From a checkpoint of a small mixture-of-experts model trained on Wikipedia.
Size: 14 layers, width 192, vocabulary 8192, 32.6M parameters.
Training: a variant of Adam for the experts, 372M tokens.
Below are experts of layer 4 (counted from 0) of a mixture-of-experts language model. Rows are named router (the router's row for the expert), gate (a neuron's input weights, with its number), up (a neuron's input weights, with its number) and show model dimensions 0-191. Each number is 128 + 32 x the weight over its row's rms, rounded and kept within 0 to 255. Numbers have three digits each.
Before each expert's rows: a language model's description of what the expert responds to. This comes from a sample of Wikipedia text that the model never trained on.

# expert 28
It responds to: Election tables and katakana. Words and None cells in election and award tables, such as United, Senate, Nominated, and katakana pieces in Japanese character names.
router:127114097127095121154163165117138093125098114144106183094119209160123150134107133106100114162154117144074182123084195077164137161123100116110129136125169152167152152123101122054065131119127202076144111111134166148221140191161126168140146160113151130073105104136090097124181091037152112061089141185123114134145125117157066122078158155188140138166090134108072103085124161121088104126131149176102124121155093154151094112098137116117134107181135117168171095150108162166037115112109128121120148135140096099172105109077160088165117092133113147100145138094170150147146143106097170095
gate1:097151084199118127171114116111159164101106142139105126165114145131143119158135114145156127155134139151197086068103120181163117093078145102100130156165134150089157081170082136117145140147165132126198118156130059131140173081104163113122112150160066090121184150142124125125082084128107136112195178161126174099100114141112167169110132085118139151153151182120158182112111168164199124123129124179172076081166137166113119156183151113073079117161135105109124112068136101132203111091113185161132053125116169134130155084120121187118143129162149127125135187108094063099158184121115152088
up1:127163046184140155157139113070107164089106136163070126136053150137128147136141130082137123173162100155203091147133134189167149101089133083133118134137171138122160088150086150098115132134116125101129171156183030133154160106156100123126111126166105134106150143174125083094114119081111117129204137100103162114104117116108124162137112115152154123105155171076171138095181143152201116102100123161090107083179112165109127187114111101134099105193167143082130120070127136140203117116132135167138111108125142121111147093048086190117171129158148151127118169098151071088150148118075131081
gate2:139082078164144093161147118153123211134163104131081107141114076079157097114130142113167156165155141115130149103157112112182131151131084092117123135104088151083220150189113084151153142140159203153111117150133140075080189111181127100168110082114196081185171144144163179099160117078135123079139089112060151131144125159177119073129152126059128114156113154162109135075113152162141123132111087080113143178130138124117108189160156124117119106129145163076131143113134189145138164092119148151127112168161157112109123093151166140108123101131138087111096148108181207134069148130174127172
up2:132056078106151191126110121071146120114146152113186102152102121134162165187187158099111125156140170136107129160163136133107170143094120082129151125138094127156160178091079130133167163100125151156115170191163177103174146096130145067104157177112068137136153148120139181103137128184168124127094115138132083132158157095130114130135138091097154152167156109149117160163219129067134121073105127166088089095195119098105099109130150127064162107146154134141113083155177150095180114106157106121114071161176133083170074133133148100098172085095130099129103186028105121135124135126103116124
gate3:159145123113169135147102083157115124159167119111112152110192159142103139108170162168126144217115124106143153037142094190136109142133098094083101112132147135163127127134126165087129191172114134108135167114066143156089109133139111171118118119070170099105142113171164150144132162161135160137136167104160120094181164098209185154132074157110189121103100115154165093127170139113037097144167096085078092107106142096126156145127168103114122165141147090154149127113123083107167099085103100103167127114118089103099182114053151125115173124127124172101164098185092111182144084062083124118
up3:152086173189134102139101136104148162136132120099109128150147095142157133101188137095078141163108139213126180109126067120156105145161135156122160078138121128159115150180158173129163162085087137104081140131116108191078163130132115110082093124103187090082181164132104117164115057081125070149143150101098130097077071130155134138137105095168115128130129106122140110133122122138108125161135132164145126079194116148103159164097024215159080113108111103119119110135118122174146193116117136107180182133126127119055139137136127169137183148108120135169140031174099124120109115121108151073
gate4:109069145117197091118094162163194132157143118132147111145170089132143126153129167088185125144165162135087130146124129152082150111133120132137148144100065131137090127103156162164113136148141115096066146191130163099173140104125135111133161158107121146165121127114103136105133114219117108133182125092148072094122106121157152131191106199071142125139229121113142157127131144093089101153137172085190096140131160148122166134074136142084123084096098174196120145099185146048133151171149185102080143146151145135142109156179123112125145102129110050148109154111167097128126108198148132053
up4:083108151126157120167136122109181082163110192120123125094151183156130143145133155096210083133136128087115134145142114168116167164127078146206125104164074100192108099130216160127159121187114175082111125125170123132181143153128178127196157130141131120140117109083153108092118138112152090176154150165152140157153202114065102136179131183112171125131142134128132130133129138105120113151116161124185067131106118107141144104101139119105115166093100135109069144130128233086113178144135148095089133149158101126165126160130209108123147176115144061092108149100108157106146142161104171063
gate5:136149106153106096142110129108173118137120147086163157093134123109200126175117121101167156135143172151146086109126134143153154124124067150140046112112144158141140133146141183118127157082130143153077126164126182124111135079163122114168130057167085149128163080048096117160149120099136147118067097096115115190103100094132198146089072164139176159173118128171134203085095121124116157099140111090105170156075062109121139154179105148163086112072158107057148116128195189161150164145136110086116126109117137134059165114099093138161120115209107103142098102154131148149153106173124142096
up5:124137104137131165168062130127138139120089202187136115144128159172092119112172121079134138160155129164113105163153132107100141175133177140141195141171094130150150156161145046151126082136148146114108129145162143106239137182144101104114151187127111169169075179163077158107164112148153124149170139133148154123117144165150172170155157121162094106110171133109092106155110132119095077102141197087185087088163074105148136124152154119103118114101172168124084094137061077129164159121099155084122157160081104134181173128141153109126214169094101152159129130108158150135146152144110159179
gate6:091122111102124124177177110158142092175133171097124094171172178108113109145113178072125124092120142146157115151122106198083079174174160101101134097140094114149137087149079117146142224154154139090120145138160145096090121116162098057100154095152177141119114110119093129104130214127091166139112159120140113112134161161088108098107086111129120207114130117130169091131171106132107076116058132139112111107107102169147152176065115130211108134137114127047192042122127124156145164168125181159167095088133083130102152122159108123154127129190136139118113156131140141088130168125127185153
up6:129153200109111130148126148170175157143181165149158125152111094129151111115152149100094139144169111157109134144165109135149051146195137056153095121196109093175120103115140146152097195151101082134085088176150142082093104042073184117138183125122106156175194118107123150125116101129189121153131103096162164131136124145107131123153088097116121166120139125129144138073149097168077163162140121103171144111118170097162116124118150148156126163104052096173153181081098175127204103123175149185151112109147172128147152089096109146144149129099089069128112105107181135157161091151099086167
gate7:121169044110099111126121139131113074149130111106160138220150099117120119151143114148059138088152089126132126153138152117188080156112112114131140121127117152121197101184118147121145104135105083146166118140115133136146081052081180109102129149123120100090116129173147138131112059132144140120147066109162117093093123116146199144148121116116170051137139142118106119173131115122112140160158085191115158042065096117189110156175125143078148146128131123122194151174119138161135122156129106081136123076109092159057092130105099106136194097099179174118164147122129191184176160142070156133
up7:137136083058118091081155087185140152134147082114146134142152104151066129131118103129122096179130167106109179089111156165098129146104172120108062161103172161115179099102159072185123101133154133119155119163082127139142118163114071101097139056128190153088120137056056190158172068161076140130084118159206134156158103136145120140095187084115107127162114139128153198175152121131093189157162097119165118104162121149152093146101169141133140132128147123137163096094107143115130154174100135125168112150125159147130153111074109138134098102109098159193144048098093139124158136134180148099
gate8:100134078130174129122107172151121175160136175151120137197125072142136175101148172108162128125155131185190117143168137147124140088102133140191173129169097132121131076091105064127124190118134117132089134143178028049162132100090116112124123116151098124138150140080141191132133096128082114148131154166162116173109170156183139127138083141112080121093139114134151115114175069091158144131173186134122099097108126162086158168135142100105107103220125145134193104091131169103113145143149111139140202153161139096130126096108162099098154091188127059141062184132132156126168148134108118132
up8:159145115089104128155134141118106141117176167077089114134140151166086194133134114091086078079180106173188118139131095098101114120125125075173112141125152111131126165087112149106144144097150157125163126115148053150137064165114144109126114122182090164201149109114146061104138088145131066082097164078084097158160129153142129041120130080114089128054153098045171072117061126124081142098152113153149148119149146112139124125126125071105101113096172087113193157094153151123111149101084159143119141167116141093090096134120129160152138106187134064135078087129131175148135144109177093152
gate9:046146079149095140073120124134174178143121144142089095089113116112142063137167125106118179095105158153086127155109085172115079125161119127142099153079094046128118155129092103059140123137066163148085120175179089143117111150087153104087046117107116073141098131107111095094102063126107173115164135100125186174103141136118115111140111138098122147091154107109160151072160155212164149138100106189159151098114135103138157111124147086116088142106122091126121146134139136117133137098144128187136139075142141147156075088213080110170186136075158148136148137164110097105152109053143124132
up9:124041092088130108125072113105110176097096102142165159124118132127120145114124131123136075150188137116159179108130168099138161114067121120114126158139117158113128112153097098160131102074137146141127093167161133149119120118140127202113121113084172137151154129106103070140121070115087057202128162115148128160162094128209176129106139162131121098121114107096115067142173079072135087153160154092158050138116145160062173114114048174098110097098195140147116153124086109161130152135111078143127135123128085147125200106106125162066131136160199170139113067128144179105090115137175124112
gate10:161138130148125217093154153034125083121136087133111079205123119120118090194145105110148165092091142184150117127145122208134083105126092122126171137156110134127084182083172148131145057146073132123136164133087114112169141121178123124149119111147142098158173148143131133078134093081101164118108106096110092143115149150153110109094123089100167146086100062124132166161168107122099170145153118177143150122140186107129170167185092093149069128081090201065156114130124140117178086107142122149180130088151130174129182143128119157150165070100114159167114101090150144138119139134066101123
up10:092110128059102119107108145147139060150082101107155124088151125094125143153183144117120117150203160105142153085148126111120105197079116112171197119164118191103143087149128093132168138118151120173124131124057125115121125131118216127154096078132126127097109109064062153116168121098142109148069079094176132160119153081093164106117124122122076076148165152086194130205134114085160115122161137114130146119159165045094127111128142105108147167113090154151135166115104131089101171179173169173125082128179164102105129134074134117145143116164161186075107110129127136119163134118175173105
gate11:089126063153104143141161114133166115145098109088062089111162137086092101107117151146152029156073058114142054193053123160150112133114094117100184168163107105128129096176166129093165103135120133137109114116128161081132124112124158156119098205140138131159123102188147149162127141183090116146205111088138123149121104148097123135087097168128181094148121129131139085128149100158140138130135152093145156107076132106145150149210178167103166124171053159162149143100142070050145118144112142152176108117134104129114081128075140161139104110141166135154192149088132139167140129089113169111
up11:165141138081131097066162145074130139140099149103121116176101070164164087112106155177158181107182114186062194097192066160175128083155143165125104103077147140155128117124144146148131149158085129113136126071093130121172166138076129103047146102094161088142190124100144187156117094106132147131101143154096156138125076073178109128158144189127110113113142157139122124107080148175134099101177140137118086084179148092113121142079147133136118148157167109146057131176102171092172118124137114134090164142155161148129121056159174088076154165121148132112122115164112066141109165160139141146
gate12:067067102127115126061080122125135168097146092086120142118151095133067146161095102042161143141147073146166070189144097136126124161112104162111083141169097102124117146132121097127150084127106111147058124137131100091093138100149125139080170085170108095081093159136126095136154070140107154107164110109151097119144167094166136029171152112106056112064106208169097118144074163148127114128161120106152080135137130172068142151158128075112140136091186142117132129171190124109136139054109122069135135115148140149119106153136157121098081098181095118123093121175148127156112098158160137127
up12:100104119163108122126059108130069122159171174178090153117076098143177126074150099164124109143103095147156114182110094141156163178144075108104122099148107092087119105103144172128150129167106178097141102203154132187109105149115154064115108135096081104110108186070150135092108156105122182126095135117123121116130157149168118143136113093108104106157108147103185146115164073121147079212112159196037146104131119207169151117132099139152100068180108152142128126154158124139141130091138140146158134099126070174121107113145096108108070117130103140148162124167040068126162164120123136152
gate13:122158106159133083107106075160123137162239143110138109141114122127143132146154119139041126158096123124162086098116061158137116122093133096192166135125183149152149139117138088147112184117200062209127189134150128119129079073085101126133164145146090092144105110125117184105148141174072165117128127112108100133118131137111177169100145129144106116117146184119144120162091077093126112091095162113065128164129129043132105066142127161209145104102147125106165129095139088188157115132060137115110117181137087124095098140104145127171115089105165079162153119129153134191140119098139090122
up13:049122130179134074143120087136085132163135177117177100204094092130152115150133163143205158123095123144176104162121104153077111079101161151112106126123131143171100176130161088098119170096108164165070109134149100140124168112129116146078103136105137112121123140161161165111196120171152118194112118125126170167111129109082114133140119135130118139103172150091156162133127053193113085174144132092142155163102145072075125164146119149122139178100110140153061092099121141062159171125178156141094136155111153110165115125226126121121081202119109190098118132130150151097154149091105067107
gate14:158141130118132098095052161192085145105105148144132161142125113164159098162128131184156082129104145144137082115156161141092103169155136133117092144089159136133142175099191080130059131165133119078172095135108188136152085116159149173076118101108152137141082131171132146091105174139117152115122142119156067203149185124119095097099108136148143099141136109139151158094122107101115130092065132119143161123149142178187126090083143105170135092167086117170149088132128176074139153119114181154097092096196129128148180100164102108145128173185105216133088198120107146147104196117195148115
up14:115166158117137112111103155135076155097115136147125120114123081152176123133148147160160072176105154126107135110153167158124105157161096156090137196106116169114104153122158072191079135136072114183158103137076144162157118130145189181097135119140126142106086131139105126116131169064156221139114122084128113132138178054180136095101138151122165113120119078167128140092165166114120141096147108105145158116159131102150143073122110131118084126155048125169154136123122128118188117049112096178110122160125110156175154137138094183118124136221107167092054130124071072117136135080205143116
gate15:160133177107134121148148146143129101126108187151175120101127136118109146111102124137173146118144139157139071186194114135105157123154155111203170155140123102152114071087138149073156074116141154108090122135070116100154137153175115077198146164139116118153175138101176076099114104096153206116119097127142123177109120152121074099127124174113098127144152135142140124162135114142089149148127168118112116155110134100101127175147045151121121092129071100090202115196131151178184124189135127150133088158116169115120017166136167111138160127133101130055086152156062127166139173114117091074
up15:091121173082098093090174116144194097133134076087132108158105126118112111070043106208117116185158103121132089097172122147129092135156148101086059172123166152102075138160159150140137097045145107092106073125102153115131090105126114131096154146148080128136150119123102017209094136113130139137122147136136153137130124131144110185151138119138123131159151113164165190077096166139117172116137141117128113131144096169048125190166182137114128139135108151125063162180095093184171162134089113135142089143149182160155180108102153162127123137152148124139152102115118119163111124170160118179
gate16:119166157142118085148063160124114172172149151143112121123176135119121126161151152095169140154137165110145081134106109205149096060136107132080119104084070157092143119088155161140116088114055109173107145147155118110103097087113087071153175152122122140140162147204086090124167090152146130118204061119086148090069091163139195160110111177144194086107132131128169137114165157113168154103129198178179090104055119134148110154128089170143129105067068143153152134155122100156178112158088181149171155117089166169139149138157107129127122126124145164142094137157131133109126115177137136150
up16:092147089133159198063085169184067086141132098143068073148137162104115124149138087149121149147092108158207185126128191131090105051145118091178119126119149071135149076120097092100135137147110114111150128174117134088111097122112113126116095134139051148113123096049170133118119123092110171113124154118149111132175103137115105161118099168126126104115117124107108183146178147155222106080128148077140129130107175161120183154147131183128107147095166148099153203125128172120149169126099159111134180103139081132112110127058120123167093127113053109123133204126128113129151158087156124136
gate17:064223113103129147120139089120142099097171091132191106100128163111107144136109120151059096189128077124223125142130141104103164075140141107151105131142143107102148128123160084168089155080168093079143175160153095162149126133129073081145145124141123136156148115160139153074098164134098151114184095070117115069130129102098119085106076130112141118114151054138151118168122135113141099088104076161135088055132114114128104121116139123199166145069226053092116118138132081103151132151131100127140102150193154139136118171164083093145087135101146107081121175127138113125113158128163108110
up17:087092161160190097130104128095079160112086119171130086132082065169138212144085075138181106070133143139119143137141085105105144130124162126153072146084160114107046140093123065101143074082123072135101136140145054115119145158147151112140090148086084201052100157080123128155135105108140122098101119157107159105153134129135092127146121106148127152185132151141078109152150114188147164132156111135114143085171137131139153118144080110085116173100125085103088027103160144139105121151147097130166155147132111100124116164173127147073139145135060147116173132118072141085073132116165119158